config.toml
n_experts = 8
experts_per_token = 1
activation = "swiglu"
moe_layers = [0, 1, 2, 3, 4, 5, 6, 7]
normalize_top_k = false
router_z_loss = 0.0001
n_kv_head = 1
norm = "rmsnorm"
attn_scale = 0.0884
init_std_qkv = 0.0164
doc_mask = true
steps = 3801
Below are experts of layer 3 (counted from 0) of a mixture-of-experts language model. Rows are named router (the router's row for the expert), gate (a neuron's input weights, with its number), up (a neuron's input weights, with its number) and show model dimensions 0-127. Each number is 128 + 24 x the weight over its row's rms, rounded and kept within 0 to 255.
Before each expert's rows: "gets" lists some tokens that make up at least twice as much of what it gets as of all text. This comes from a sample of Wikipedia text that the model never trained on. Tokens count by the router's weight.

# expert 3
gets: ", ", ".", "-", "–", "; ", "("
router [147 160 137 139 153 126 102 127 125 101 120 154 159 102 110 143 161  89 133 137 123 138  71 175 130 138 114 117 114 139 122  87  94 162 108  89 134 150 106 160 153 137  95 162 137 142 179 142 138 145  89  80 114  87 147 130 173 136 106 139 126 182 121 122  93 120 169 137  82 106 129 135 121 161 128 173 115 119 129 154 146 150 158 134  87 128 103 127 131  98 133 127 121 134  82 158 100 140 145 143 127 134 156 116 154 111 171 132  75 171  84 122 134 129 107 125 139 134 135 117 107 145 106  76 160 135 108 165]
gate0 [184 124  76 116  94  97 149 126 135 177 173 130 125 122  91 110 127 128 123 113 131 118 113 132 156 108 136 128  80 146 138 136 136 158 153 152 123 151 138 107  83 164 150 143 124 133  88  74 165 158 116 171 125 117 112 123 133 108 157 172 111 163 119 116 115 146 106 100 141 146 136 116 125  76 122 131 137 141 119  65 144 156 129 152 146 100  81 128 101 120 153 124 156 128 135 102 127 148 130 130 118 125 182 136 161  74 132 151 222 137 108 158 112 206 137  81 117 122 121 116 127 122 107 102 138 105 105 154]
up0 [121 111 121 182  98 116 129 127 177 119 138 134 109 151 159 107  86  96 158 141 120 173 109 110 141 129 137 130 155 155 139 118 154 132  97 123 111  98 144 128 133 116 145  52 130  91 136 148 114 147  95 130 133 143 131 145  99 141 101 137 104  87 122 158 162 119 100 205 135 174  75  84 113 121  98 124 116  78 128 116 146 121 109 176 132 114 139 142  95 165  99 199 143 129 121 138 125 126 162  93 153 151 124 104 144 103 165 149 152 117 139 149 110 175 138  61 145 134 127 151 118 182 128 153 110 128 110 160]
gate1 [104 141 123 114 148 122 146 141 123 111 146 153 121 148  92 109 165 101 127 152  78  96 112  78 154 148 121  83 124 128 128 118 176 132 124 169 128 187 170 128 133 109 108 137 138 163 126 163 124 141  74 119 121 169 142 153 122 148  82 134 122 121  63 100  94  96 163 157  90 147 107 107 113 158 126 137 149 122 142 113  92 137  98 130 191 168 121 138 108 116 160 149 154 165 113 143 159 113 141 140 142 114 149 125 130 145 129 126 124 112 151  88 149 110 112 110 119 111 115 122 148 123 138 117 149  82 163 123]
up1 [149 133 126 135 131 160 128 129 172 154  80 111 105 121 145 135 120 133 110 145 131 154 150 160 134  91 101 126 113 121 129 124  67 129 128 122 134  97 134 100 107 171 132 125 127 115 161 118 113 166 189 119 159  72 114 126 165  89 164  94 156 114 162 127 138 143 102 116 188  96 129 139 139 165 113 106 106 124 145 106 134 130 172 137  68 131 103 100 146 114 137 136 108 101 120 127 105 117 103 121 111 111 126 132 138 124 138 138 113 150  77 176  88 128 121 111 152 127 121 123 121 120 106 147  77 141 121 137]
gate2 [126 128 110 112 143 152 159 116 133  81 131 129 135 113 108 119 119 116 128 101 134 147 133 110 168 129 108 172 134 127 125 131 199  92 119 127 100 103 201 173 120 140 154 159 120 148 148 131 122 155 149 121  94 156 109  94  99  84 137 120 122 126 159 125  89 141 131 130 128 153 165 164  92  96  86 125 151 126 145  86 123 157  91 149 148 106 103 115 143 163 121  90 128 100 154  80 137 153 134 122  89 111 131 154 112  84 100 127 142 100 108 118 132 113 139 121 112 114 125 177 113 139 116  79 123  97 169  87]
up2 [ 90 116 175 153 122 133 100 102 171 156 166 134 136 165 171 101  97 158 140 128 141 134 144 146 118 101  94 154  94 149 149 124 102 112  88 115 147 123  81 137 117 117 149 116 135 120 106  97 133  87 121 142 154  80 106 167 185 155 141  87 145 104 166 163 167 129 113 137 123  59 136  90 159 153 148 104  93 139 137 141 128 112 165  90 129 164 150 136 138 174 189 109 155 120 139 136 161  39  95 137 118 126 137 115 110 158 150 132  97 137 134 132 108 131 115 100 154 120 125 102 176 107 114 201  85 124 123 154]
gate3 [159 139 128 103 130 116 103 153 129  85 117  80 136 108  78 115 164 146 113 137 116 105 136 149 122 133 132  82 145 103 111 139 151 217 108 108 104 102 133 105 105 171 187 168 142 145 135 117 111  86 148 117 106 179 118 141 110 112 129 136 113 123 138 129 121 129 133 116 129 129  99 160 111 122 165 125 108 146 123 131 152 111 109 117 143 150 130 150  91  89 127 127 161 137 119 150 140 151 145 125 132 111 122  98 168  96 131  95 135  89 124 172 101 112 120 149 151 164 110 102  87 162 132 129 158 127 124 104]
up3 [103 160 103 163 146 108 118  90 107 164  98 157 116 159 163 142 134 108 123 123 132  91 134 143 109 147 134 154 150  98 130 100  96  72 144 138 161 131 110 137 135 143  78 103 157 128  75 143 148 164 143 107 140  95 110 128  95 152 123 119 125 132 146 152 148 127 137  86 128 171 113  83 128 128 162 138 144 120 130 138  85 131 114 129 126 131 137 122 166 151 144 171 150 133 112 142 118  94 100 101 123 137 121 153 115 161 183 135  96 108 130  96 152 148 107 122 101 128 113 143 132 128 122  99 113 128  82 143]
gate4 [119 125 135 118 131 144 109  94 123 154 169 159  83 115 148 111 145 172  88 118 117 118 132 126 105 147 180 151 129 156 111 115 120  83 113  93 150 175  85 111 146 154  98 114 110 154 150 161 100 118 131 113 135 136 144 136  93 158 146 132 126  97 137 100 142 117 127 135 133 104 150 150 122  93 114 107 134 151 119 113 101 129 133 125 152 143 100 130 116 178 135 111 148 121 175 127 120 125 146 134 137  82 152 128 144 104 122 107 104 143 138 166 136 147 111 131 115 129 127  98 158 155 155 119 100 124 127 154]
up4 [182 118 145 140 134 141  47 119 129 132 130 166 130 120 146 150 143 106 103 148 138 146 140 166 159 139 114 113  80 158 125 112 139 117 121  98 148 144 152 147 116 102 123 129 111 168 125  98 131  89 111 138 106 109 129  96 117 119 141 112 142 119 117 147 152 148 120 194  66 152 155 163  89 129 103 113 156 133  99 159 119 132 131 157 123  75 137 172 137 123  87 111 118 137 138 136  60  54 163 166  84 121 118 125 106  98 108 150  90 146 147 118 172 146 148 141 153  99  99 150 143 119 144 125 130  93 156  86]
gate5 [ 97 165  95 122 144 158 114 160 147 136 110 157 147 126 128 139 151 115 119 164 184 128 127 134 145 128 143 111 124 160 144 139 128 103 115 111 104 143 157 196 120 155 159 108 137 159 162 148 163 128 105 121 116 100 116 146 153 114  95  93 121 129 140 190  95 137 126 136 154 106 107  90 106  86 143 139  98 103 134 117 141 181 132 132 141 124 134 108 150  98 137 145 157 149 117 160 123 176 168 204 136 118 127 135 153 127 114 124 129 125 141 123 122 143 134 165 156 136 149 124 108 163 112 125 117 130  80 156]
up5 [116 169  99 128 127 115 103 140 129 147  78 152 165 149 132 142 119 115 119 131 152 106 165 145 115 123 133 103 113 161 147 129 145 114 147  99 117 120 143 134 116 120  91  91 143 166 179 134 117 105 115 104 101 125 129 165  93  89  90 123 112 119 155 168 110 128 129 118 111 126 133 125  83 117 120  87 133 127 155 168 121 157  65  75 109 138  94 144 137  97 115 196 150 121 119 141 123 143 165 153 129  85 125 116 164 151 164 107 158 126 125 157  84 167 136 137 132 143 155 111 130 138 112 121 119  98 111 139]
gate6 [127  90 168 131 168 138  94 145 121 148 119 145 110 125 139 141 136 151 147 152 140 129 114 120 122 156 145 118 112 105  83 123 132 127 129 105 124 144 128 147 163 115 156 145 150 144 112 159 128 143 106 142 105 139 130 148 152  76 160 121 120 129 150 163 138  97 128  93 109 124 156 106 122  84 179 128 142 134 107 136 137  95 153 101 133 110 109 137 112  87  75 114 152 194 124 148 106 108 102 150 138 136 159 120 121 116 116 150 138 100 124 130 132  69 114 111 139 158 123 114 138 107 145 107 146 150  90 140]
up6 [110  74 158 141 141 129  99 129  94 129 124 143  97 139  85 109 165 142 154 134 137 141  92 121 160 150 145 120  91  97  92 114 126 158 166  95 119 149 118 130 174 153 154 113 130 179 139 150 111 138 134 135 113 149 140 136 138  75 150 132 122 148 163 133 136  97 130 139  83 124 102 147 147  99 134 112 156 153 118 146 130 116 131 113 109 130 122 149 131 114  92 126 143 163 146 130 161 107 113 162 107 124 158 156 161  65 158 143 139  99  95 162 174  89 121  91 175 141 111 123 151 142 134  82 128 140  98 128]
gate7 [134 132 100 126 156 152 121 188 112 154 151 140 157  89 151 174 147 107 133 143 123 115 139 110 121 108 163 133 103 127 112 108  82 211 152 139 161 121 171 133 114 117 112 100 137 108 126 135  73 138 118 119  87 152 190 132 144 159 158 144 118 143 124 133 156 133  90  98 117 121 177 136 131 126 120 113 104 116 106 121 156 131 145 122  70 126 148 128 112 174 110 134 157 158 125 138 151 123 137 146 151 134 144 154 175 167 110  93  82  82  95 126 144 148  44 157 159 115 116 131 119 159 102 129 156 144 142 141]
up7 [155 127 136 150 150 124 146 121 151 169 122 145  92  83  98 147 167 144  87 126 108 149 129  96 150 128 105 129 135 137 115  99 125 132 134 136  92 158 144 137 142 123 124 134 119 144 152 169 132 162 145 115 160 120 129  87  87 141 142 141 107 150 135 116 116 151 101  43 142 113 139 120 168 194 140 113 105 111 127 113 158  95 136  93 182 105 114 141  70 124 128 126 155 163 154  92 119 119 140 165  95  98 141 121 108 129 131 101 137 121 138 147 132 125  96 133  40  95 133 133 138 163 111 164 112 135 137 139]
gate8 [158 117 146 121 177 141 122 139 108 167 141 136  91 144 144 139 133 114 110  85 122 112 119 137 159 114 103 145 150 133 145 117 185 164 120 163 120 119 120 125 145 106 120 123  88 145 139  91 128 157 120  86 144 145 115  83  99  90 105 140 114  95  86 135 143 124  80 115 124 118 108 142 136 135 136 118 123 142 116 113 143 113 157 139 100 107 104 105  62 150 112 138 139 116  71 140 188 144 125  94 108 148 132 102 143 143  58 132 104  95 125 138 132 121 136 141 111 137 182 129 121 137 120 144 125  77 116 129]
up8 [163 143  99 139 169 140 136 154  96 150 144 120 109 111 147 170 131 103 150 114 106 111 115 160 133 118 104 118 150 167 125 126 175 157 137 135 128  91  98 122 123 114 147 135 110 122 178 143 192 105 143  88 140 142 121  72 145  79 108 113 113 128  86 146 130 117  83 111 111 115 105 128 109 142 151 117 113 125 171 114 152 133 158 131 102 148  98 100  84 125 152 116 129 123  52 129 138 116 136 134 117  92 115 106 131 148  89 125  81 113 122 107 107 122 129 101 109 118 148 127 120 120 133 179 120 111 113 109]
gate9 [178 150 110 129 123 153  92 120 126 126 119 147 148 170 150 154  98  75 119 102 162 168 124 136 130 130 130 112 113 123  96  85 130 152 121 122 166 166 100 111 123 128  90 140 122 128 124  36  84 167 126 108  95  96  98 123 162 107 131 143 136 164 132 125 107  93 155 153 122  96 129  92 118  89 100  92 146  91 130 153  71 118 150  99  72 131 133 117 108 121 139 176 109 112 141 132 131 135 137 122 112 114 120 132 144  96 135 132  94 120 138 154 179 102 129 167 160 163 159 139 177 127 118 115 138 107 127 115]
up9 [175 155 115  79 163 120  72 159 104  89 158 133 158 157 151 131 105  83 130 100 173 148 120 161 165 125 132 164 145 117  85  79 158 157 135 139 172 129 121  74 131 120  94 156 107 112 114  88 116 154 125 119 120 122 121 120 180  64 123 151 111 164 156 108 104 105 139 163 121 102 120  78 105 108 112 119 134  91 140 138  91 157 157 140  72 120 127  90 119 120 118 189 117 150 139 134 115  96 149 126 111 128 119 114 117 103  98 129 115 101 135 159 162 110 113 183 150 119 161 121 129 136 132 145 119  97 118 122]
gate10 [100 122 133 142 144 128 144 120 104  81 147 163 121 106  88 167 154  80 157 135 107 105 146 100 130 134 128  76 126 188 116 129 108 119 155 141 120 147  98  77 149 145 128 163 141 105 138 119 103 102 107 134 124 148 102 138  99 107 111 143 124 128 130 144 138 127 145 120 138  72 119 101 154 152 196 202 136 130 138 143 164 127 111 126 126 169 110 131 173 109 114 156 105 126  94 148 102 153 127 106 145  98 133 146 140 103 164 114  91 147  68 163 114 143 147 125 119 147 141 127 114 114 115 129 144 129 130 154]
up10 [133 127 152 136 150  98 148  93 128  82 154 138 147 137  98 148 144  99 145 168 155  75 103 146 129 154 121 106 138 156 100 155 123 145 133 135 107  89 129 148 138 148 161 156  99 155 150 123 131 135 162 135 111 156 113 149 123 136  99 169 103 122 129 153 129 126 132 123  97  81 127 120 127 165 147 158 144 175 110 128 132 112 159 133 104 136 105 143  98 113 119 123  93  87  99 123 132 113 110 148 152  86 148 147 132 155 107 120  89 140 109 147 144 123 142 155 152 132 135 157  63  98  99 155 131 126 144 110]
gate11 [145 131 124 104 132 142 111 142  92 114 121 125 158 111  89 108 161  97 156 128 155 129 105 115 149 166 123 103 109 117 119 149 169 102 120  97 162  91 124 150 142 115 130 138 148 107 121 130 124 130 104 101 167 125 132  99 123 126  96 156 130 169 130 116 134 134 130 122 145 105 109 127 102 116 125 107 112  74 161 123 101 144 132 101 153 117 123 151 140 134  89 148 108 134 102 151 123  78 152 113  81 166 110 120 136 121 120 104 145 109 123 113 134 121 155 126  98 136 106 178  93 119 153 100 147 148 129 121]
up11 [134 149 105 167 116 106 133 132 113 149 156 162 127 136 117 130  93 149  74 120 149 121 100 175 173 109 123 138 146  79 114  94 129 112 146 112 137 129 115 109 100 120 112 126 109 156 121  81 139 178 117  97 106  93 137 110  96 129 177  78 152 133 121 102 111 113 117 116  86 121 139  97 147 140  87 103 144 149 109 111 126 137 156 122  92 114 143 122 104 110 141  95 155 126 154  70 150 136 106 121 131  80 126 183  88 110 104 152 104 134 119  85 157 128 154 173 138 136 104 118 114 123 119 103 127  95 152 111]
gate12 [118 126 118 122 124 132  97 126 168 100 122 104 114 127 107  97 125 116 132 141 113 139 150 128 171 108 143 117 136 115 173 125 131  97 116 138 147 129 111 134 140 126 128 118  66 108 166  21 102 138 133 154 156  93 136 111 132 163 147 126 104  82 142 133 125 130 152 184 145 111 123 114 135 142 111  91 112 137 105 177  88 161 116 105 134 141 140 144 141 116 126 157 123 125  89 121 131  88 114 121 178 124 158 146 122 133  97 178 149 146  86 145  86 120 159 134  98 133 136 126 110 134 109  92 166 114 112 166]
up12 [102 110  99 142 114 110 149 117 124 127 170 167 151 118 115 140 148 163 137 117 152 147  81 151 107 152  80 169 150 121 101 128 147  98 150  78  90 124  88 148 102 146 105 108 167 131 149 184  91 128 124 126  86 131 156 104 143 110 124 121 133 167 106 126 140  96 168 118 133 119 173 116 180 151 129 137 155 112  83  96 134  99 101 130 103 122  94 104 110 138  98 114 107 123 188 120 119 152 110 126  89 107  67 127 160 155 144 115 132 127 125  84  95 171 130 135 162  92 125 133 137  98 110 154 148  97 108 138]
gate13 [117 114 122 156 107 155 138 107 129 138 105 148 145 167 132 162 168 101 111  96 123 135 121 153 122 138 149 110 130 118 115  90 108 111 104 124 136  79 101 118 135 156 114 140 119 119 120 151 159 134 139 100 120 144 150 164 116 100 111 162 103 126 121 126 115 165 154 151 145 161 140 140 154 119 117 131 155 153  89 123  96 133 136 106  91 125 171  87 159 154 117 183 152  93 143  98 132 134 123  99 155 123 147 146 134 120 126  62 126 162 105 129 161 150 138 123  88 156 147 105 138 150 117 112 137 149  84 110]
up13 [169 133 109 104 119 114 134 141 130 127 120 109 104  95 151  91  82 159 136 136 139 153 162 110 128 138 145 146 117 140 155 124 147 176 149 148 129 179 136 139 100 135 166 120 124 136 153 105 128 108 120 142 115 144 102  86 102 141 130  83 144 142 128 161 148  94 101 128 127 122 128 107  94 119 143 133 103  67 141 139 168 165 124 145 165 111  78 191  56 114 143 138 128 160 143 167 124 137 168 151 103 148  97 112 120 101 130 202  96 101 145 140 111 128 135  99 143 135 148 142 108 145 124 143  92  96 167 139]
gate14 [133  99 130 142 122 121 112 125 127 134 120 163  93 139 134 125 136 161 109 118  96 143 129 149 114 126 151 103 161 117 129 113 106 116 106 108 126 131 165 105 159 166 135 116 190 130 146 136 156 126 144 119 106 148 155  97 102  98 125 122  98 153 135  98 153  99 137 175 135 121 117 139 165 168 141 160 139 141 104 107 120 129 161 114 122  82  97 121 167 123 137 102 153 103 157 156 120 121 145 100 133 106 122  98 155 122 140 144 135  86 151 134  90 104 140  94 138 104 131 142 134 155 102 112 128  98 128 120]
up14 [100  73 137 131 129 131 147 108 117 104 165 152 116 144 107 122  99 100 122 116 129 160 116 179 142 153 107 132 140 135  95  91 118 136 127 134 132  87 116 145 119 129 117  94 121 151 140 145 130  90 109 161 102 133 119 103 124 168  97 103  93 166 171 137 145 114 158 151 106 109 129 110 125 138 116 133 187 146 104 151 123 121 125 133 166  86 179 159 129 109 147  97 135 136 160 114 117 151 125 150 152 147  70 153 149 109 174 115 129  93 131 132 137 131 141 126 128 128 138 191  96 118 129 139 141 107 129 128]
gate15 [111 182  90 121  90 104  89 133 150 123  92 107  97 158 119 131 122 123 123 151 124 138 106 167 187 150 102 160 140 135 129 144 139 112 134 134 161 131 128  90 118  93 106 124 151 100 113 140 111 131 123 148 128 100 129 170 126 153 144 148 112 107 151 115 105  82 143 129 142 126 109 171  86 138  95 125 111 118 144 108 131 122 169 131 103 156 130  97 124 165 141 151 140 161 108 180 129 176 125 130 128 128 130 110 119 105 160 126 161 101 149 110 119 155 148 152 113 169 155  54 116 124  93 137 129 150 118 121]
up15 [126 186 107 115  98  89 110 140 151 101 106 106 105 131 138 101  90 101 134 102 100 142 109 138 153 143 107 125 179 119 154 122 169 112 115 141 131 128 107 121 115  78 109 135 135 127 105 137  84 115 125 151 172 127 131 157 152 116 129 147 134 104 147 113  94 131 104 119 151 144 105 159 129 108  91 133 127 134 163 114 117 100 111 124 103 157 106 119 114 166 126 145 143 147 135 169 154 170 125 120 133 121 141 116 169  86 135 102 150 125 138 107 138 174 139 156 148 168 128  99 110 165 115 134 114 129 106 114]
gate16 [157 106 151 190 130 139 103 150  63  95 160 127 163 112 107 127 128 108 121 141 126 154 165  57 119 143 101  97 135 116 104 125 115 134 113 169 162 150  71 102 133 129 134 123 138 133 149 190 122 105 118  99 123 143 114 126 118 132 118 171 104 145 102 109 116 155 112  83  93  89 117 148 115 105  89 111 143 165 110 143 122 196  96 104 146  93 126 137 109 100 145 104 140 129 108 115 128 152 132 174  99 107 138 137 139 141 108 121  94 171 145 119 122 123 161 107 180 172  88 110 132 123 102 120 116 145 121 144]
up16 [151 106 158 170 109 147  79 105 113  81 171 163 175 171  95 124 115 111 113 167 132 166 161  93 135 137 158 101 123  99 135 170 106 127  85 154 124 169  76 118 171 105 122 131 151 160 168 174 120 121 114  92 112 172 170 105 121 138  97 172 129 146 124  99 125 107 123 128  99 135 106 113 142  85  88 123 124 160 128 142  77 176 119 112 123 142 128 155  83 148 130 111 122 134  97 130 165 139 141 163 108 102 144 160 114 147 122 124 108 162 122 150 123  92 150 115 185 182 111 131 106  92 126 146 113 130 137 128]
gate17 [ 96 145  99 155 123 126 140 153 133 121  85 148 137  92  96 101 128 130 134 101 127 137 127 138 133 133 102 108 159 119 141 117 113 159 146 130 132  94  96 142 122 120 135 123 107  99 143 127 119 119 146 106  64 127 159 104 128 135 132 129  94 134 141 113 142 100 120 134 161 161 128 126 139 116 112  91 151 123 159  73 132 186 121 106 122 137 100 149 108 112 114 103 138 173 171  96 133 149 125  80 112 162 134 106  90 120 127 124 105 103  70 165 148 134 136  97 110 148 107 122 127 106 122  89 141 140 108 146]
up17 [130 146 159 111 122 136  79 155 172 154 150 127 111 133 120 147 144 145 119 139 135 141 114 104 146  83 135 166  79 101  96 151 119  95 120 142 148 134 181 100 137 173 122 157  91 127  86 121 152 116 123 138 161  74 106 112  84 135 127 144 122  94 123  80 102 182 119  87 124  82 135 119 152 130 153 150 118 137 150 120 101 111 152 101 114 117 123 110 150 140 144 135 126  84 143  88 127 112 116 161 155 129 140 121 127 126 110 114 124 161 124  62 134 129 132 129 109 156 120 102 126 106 153 138 120 126 137 158]
gate18 [129  98 139 105 105 117 106 113 111 126 116 116 188  98 114 114 127  71 169 171  93 104  98 155 165 114 161  75 123 129  90 155  66 152 158 103 114 151 140 167 154 136 150  83 102 135 121  81 170 110 138  99  95 115 152 152 131 170  91 109 162 128 148 132 118 118 156 112  94 136 113 122 146 148 152 143 142 144 125 160 122 138 114 130 124 110 162 113  99  96 130 105  76 132 117 161 115 132 150 104 115 109 118  85  84 141 157  99  89 128 129 139 129 124 146 119 117 129 123 140 161  94 119  62 138 130 134 137]
up18 [142 121 132  85 127 172 145 128 107 132  90 129 168 109 110 123 122 105 165 123  83 118 113 150 126 118 172 102 105 119  85 161  72 120 140 101 106 146 123 136 103  94 117  68 150 135 119  95 176  78 117 107 121 128 125 139 166 150 124 118 166 124 134 148 128 132 164 104 114 144 108 130 141 134 148 146 131 148 131 167 108 129 126 131 143 129 149 137 120  98  85 146  83 137  86 159 123 139 142 112 120 145  97  60 102 127 148 114  97 140 104 142 115 129 137 109 120 113 122 145 173  70 120 126 132 144 142 131]
gate19 [134 149 121 123 142 114  86 108 101 140 106 126 131 103 123 142 118  93 128 103 138 102 117 155 134 125 115 119 117 177 119 216 143 147 115 140  91 133 105 139 138 139 128 137 124  83 103 162 146 149 163 109 145 143 139 110 143 153 130 151 119 132 122 141  84 127 183 134 135 120 125 116 124 164 101 124  73 120 175 101 134 186 137 171 101 120 128 182 156 132 153 120 106 149 172 132 118 146 147  92  86 126 136  94 145  96 156 113 155 120 124 101 155  96 162  82 111 118 100 100 133 121 116 143 132  62  89  99]
up19 [114 105 129 120 127 138 167 152 177 145 151 109 146 150 140 132 123 138 113 125 137 146  81 105  97 103 109 125 117  94 135  79 139  91  99 149 159 136 146 160  77 135 126 131 122 145 102  99 128  90  89 112  87 113 112 127 130  95 139 106 127 107 126 115 164 160  76 111 119 141 149 134  93  78 113 126 156 112  90 150 112  85  99 101 182 145 111 119  90 131 130 154 173  76  70 146 133  73 111 164 133 127 133 160 124 124 131 141 121 131 135 130 103 167 126 132 144 124 118 138 104 161 166 126 119 129 163 127]
gate20 [140 134 162 131 135 159 142  93 120 120 172  86 122 181 125 181 124 105  81 107 122  90 160 134 132 146 133 127 153 119 116 149 136 126  97 140 141 119 143 118 128 129 120  76 152 156 135 130 128 104 156  72 106 143 149 112 119 142 101 168 137 128  84 140 116 129 145 126 101 149 153 119 148 123 113 137 135 119 107 130 132 118 114 104 113 114 157 148  78 110 115 143 132 112 142 105 136 122 117 138 160 144 133 133 133 116 150 115 100 118 129 112 135  69 147 131 158 108 142 132 134  78 151 126 133  75 117 134]
up20 [127 110  88  99 119 107 107 117 122 135  95 167  99  91 130  90 132 152 116 117 148 154  98 105 117 175 129 118 141  96 147 131 123 122 141 141 119 151 123 110 120 149 125 133 107 131 120 145 105 108 118 111 124 130 133 153 150 117 143 122 134 140 142 135 126 140 130 139 139  68 144 131 162 136 130  73 156 132 104 141 138 119 143 122 147 116  69 107 176 141 119 116 151 140 106 133 126 126 127 164 110 134  93 128 133 147 136 122 139 155 154 123 151 161 107 162 117  93 107 122 119 150 121 164 132 149 126 101]
gate21 [149 101 113 130 166 135 127 131 136 151 134 116 147 147 111  80 126 144 165 161 122 108 145 125 120 120 145 122 129 131  96 119 139 103 107 154 129 143 111  66 142 159 116 137 124 106 127  92 100  82 141 126 135 129 129 137 149 140 119 159 135 108  93 124 126 146 150  98 132 126 108  94 137 140  89 156 115 106 178 113 125 133 126 135 191  96  80 167 120 109 129 146 111 121 125 137 146 109 156 146 145 104 112 141 145 112 113 162  97 126 144 155 146 140 121 140 121 163 146 117 118 147 132 129  92 122  93 133]
up21 [ 67 122 106 163 116 116 131  99 136 123 131 139 142  95 118 158 125 149 119 101 149 159 142 118 148 124 143 138 130 113 141 125 127 133 171  91 150 106 179 192 133 114 117 113 137 151 117 156 155 163 104 140 129 118 137 152 125 111 131  67 135 143 146 154 143  98 118 152 140 117 126 150 125 106 161 100 183 124 118 163 130 142 129 157  99 179 174 127 150 128 122 109 127 145 126 124 150 143  93 113 119 159 131 120 130 132 174 101 128 125 129  95 137 104 164 132 114  95 133 131 170  83 136 130 154 140 130 146]
gate22 [119 167 114 140 166 158 140 121 106  88 147  88 121 134 136 159 119 117 123 126 127 129 143 124 164 131 155  81 144  98 121 122 107 103 117 158  96 124 110  92 131 155 118  98 139 170 116 138 154 130  86 188 102 128 126 114 111 172 137 111 149 121 145 102  92 141 212 122 158 137 126 148 120 133 137 151 115 126 140 156 135 129  86 144 118 133  96 125 131  96 107  91 116 165 117 110 140 111 132 171 106 128 164 162  99 142 114 122 162 160 139 140 132 116 109 136 121  92 136  87 117 155 130 166 149  52 142  96]
up22 [121 187 141 129 122 140 170 121  92 113 109  87 152 163 126 142  93 136 170 131 134 114 149 124 147 117 168  97 113 125 129  88 127 110 158 148  94  80  87  64 114 160  92 123 161 167 125 109 116 188 113 145 115 122 113 121 156 135 132 110 135 102 147 135  97 135 194 107 137 114 130 120  90 122 116 158 120  96 133 115 122 125  98 124 143 184 121 131 143 120 158  92 126 129 110 111 140  86 140 150  93  98 141 166 138 147 135 159 127 167 145 145 130 142 160 111  89  76 131 110 134  86 137 172 149  68 164  99]
gate23 [ 80 125 174 133 106 137 177 121 157 148 100  94 119 121 112 126 131 121 147 164 165 147 156 164 145  95 138 117 104 132 122 152 142  94 166 114 109 154 150 102 147  94 135 109  87 107 139 143 139 145 129 107  88 136 122 107 129 124 113 130 173 117 116 137 117 122  93 166  97 128 201 122 120 136 101 119  86 149 162  80 140 139 162 114  76 111 139 100 127 115 135 134 187 180  96  91  94 107 140 154 113 110 152 123 109 125 180 112 116 134 160  97 137  69 138  85 131 108 132 106 150 143 121 122 105  88 114 108]
up23 [120 115 154  79 113 166 148 113 142 120  99 139 114 170 169 193 114 100 113 179 103 115 152 129 168 124 106 141 148 139 186  98 128 140 100 125 128 122 135 126 142 133 131 154 164 137  84 154 148 124  93  94 180 156 105 125 134 132 139 104 145  98 129 124 122 127 170 140 124  93 137 110 113 150 136 132 146 106  90 159 138 159 124 152  78 120 119 136 136  99 109 145 114 142 128 112 130 149 138 139 137 120  79 134 135 161 133 130  91 156 133 129 173 111 103 146 162  94 133 104 122  52 133 133 105  86 140 136]
gate24 [134  99 127  86 142 153 125 121 135 127  73 140 121 108 121 135 118  85 140 109 100 126  93  67 144 153 112 153 165  94  97 101 120 134 135 117 146 144 108 125 104 127 128 156 116 114 132 157  87 113 141 118 169  99 117 117 102 112 119 130 116 134  81  99 124 108 132 159 124 136 144 127 145 139 150 195 112 138 188 105 134 113 135 115  94 124 106 110 117 126 159 133 131  96 123 138 116 136 100 119 144 125 130 109 153 130 124 164 135 120 137 149 107 170 105 178 148 126 174 101 105 125 137 144 129 104 114 114]
up24 [169 107 118  67 122 140 126  76  84 115  76  87 147 150 155 126 122 115 142  95  87 128  80  64 155 149 145 145 191 102  94 109 155  85 146 127 118 147 141 129  96 113 112 190 121 130 107 146  81  96 129  98 164  76 148 121 120 114 130  98 111 125 101  79 120 127 126 144 130 123 134 120 127 149 156 172  92 136 171  93 127 121 124 154  67 108 112 104 115 119 149 127  94 122 149 139 148 110 111 133 147 120 151 106 148 132 112  87  94 145 100 117 103 134  70 177 133 118 152 122 105 146 107 127 120 116 117 127]
gate25 [ 88 150 150 148 104 112 136 110 192 113 129 160 124 161 100 142 186 122 150 125  84 107 121 135 128 134 154  98 148 118 111 127 149 137 122 128 103 134 132 154 146  92 144 149  99 153 122 109  90 128  76 129 137 136 129  80  68 147 118  80 125 117 120  94 120 111 133 104 139 128  88 174 124 119 115 134 127 128 115 159 132 122 148 151 120 162  86 137 158 151 136 122 120 178 128 135 162 178 128 102 128 155 140 146 165 102 128 147 120 164  86 161 133 153 135 101 122 156 139 113 157 133 129 101 114 144 132  88]
up25 [135 148 156 150 131 123 137 134 163 145 133 172 109 165  94 145 158 116 161 118 131 125 137 155 132 164 159  97 156 142 113 138 169 121 150 120 109 118 150 140 133 151 152 136  74 132 103 115 120 171 103 116 118 128  97 104  35 141 114  85 128 109  95  99 109 151 108 134 143 177  64 136 156 135 127 116 146  83 133 144 144 124 135 115  96 165 114 142 134 142 130  92 119 162 113 136 135 124 101  95 148 146 136 133 143 138 125 172 148 172 101 160 149 147 140 127 145 148 126 118 158 117 138  82 111 127 133 107]
gate26 [ 97 125 109 125 147 132 124 111 126 125 103 151  83  96 112 159 158 136 140 135 145 100 147 132 106 121 132 155 106 184 166 110 129 143 121 159 120 180 137 132 127 146 120 104 106 164 134 127 104 136 107  84 105 110 134 104  75 128 155 119  80 150 118 145 147 154 177 143 146 116 103 127  99  94 193 125 126 140 167 113 150 116  83 108 144  93  90 126 137 119 138 162  90 141 138 172 155 149 155 108 119  97 100 157 154 138 119 104 116 109  91 149 179 159 144 110 122 121 148 103 128 113 146 103 119 120  99 195]
up26 [112 125  75 109 122 129 117 115 127 137 116 154 115 102 102 153 159 128 129 156 148 114 142 189 143 120 121 152 127 104 170 134 100 108 123 125  81 204 128  70 103 139 114 131  98 107 116 133 111 137 166  93 123  94 110 151  66 141 113 115  99 150  82 140 119  71 137 118 154 104 114 127  80  69 124 168 113 127 154 101 170 119 126 110 133 150 143 142  89 121 126 143 138 107 110 146 198 152  86 135 126 100 149 125 135  92 130 113 123 136 140 151 183 136 104 150 172 116  99 132 134 102 116 120 141 117 106 143]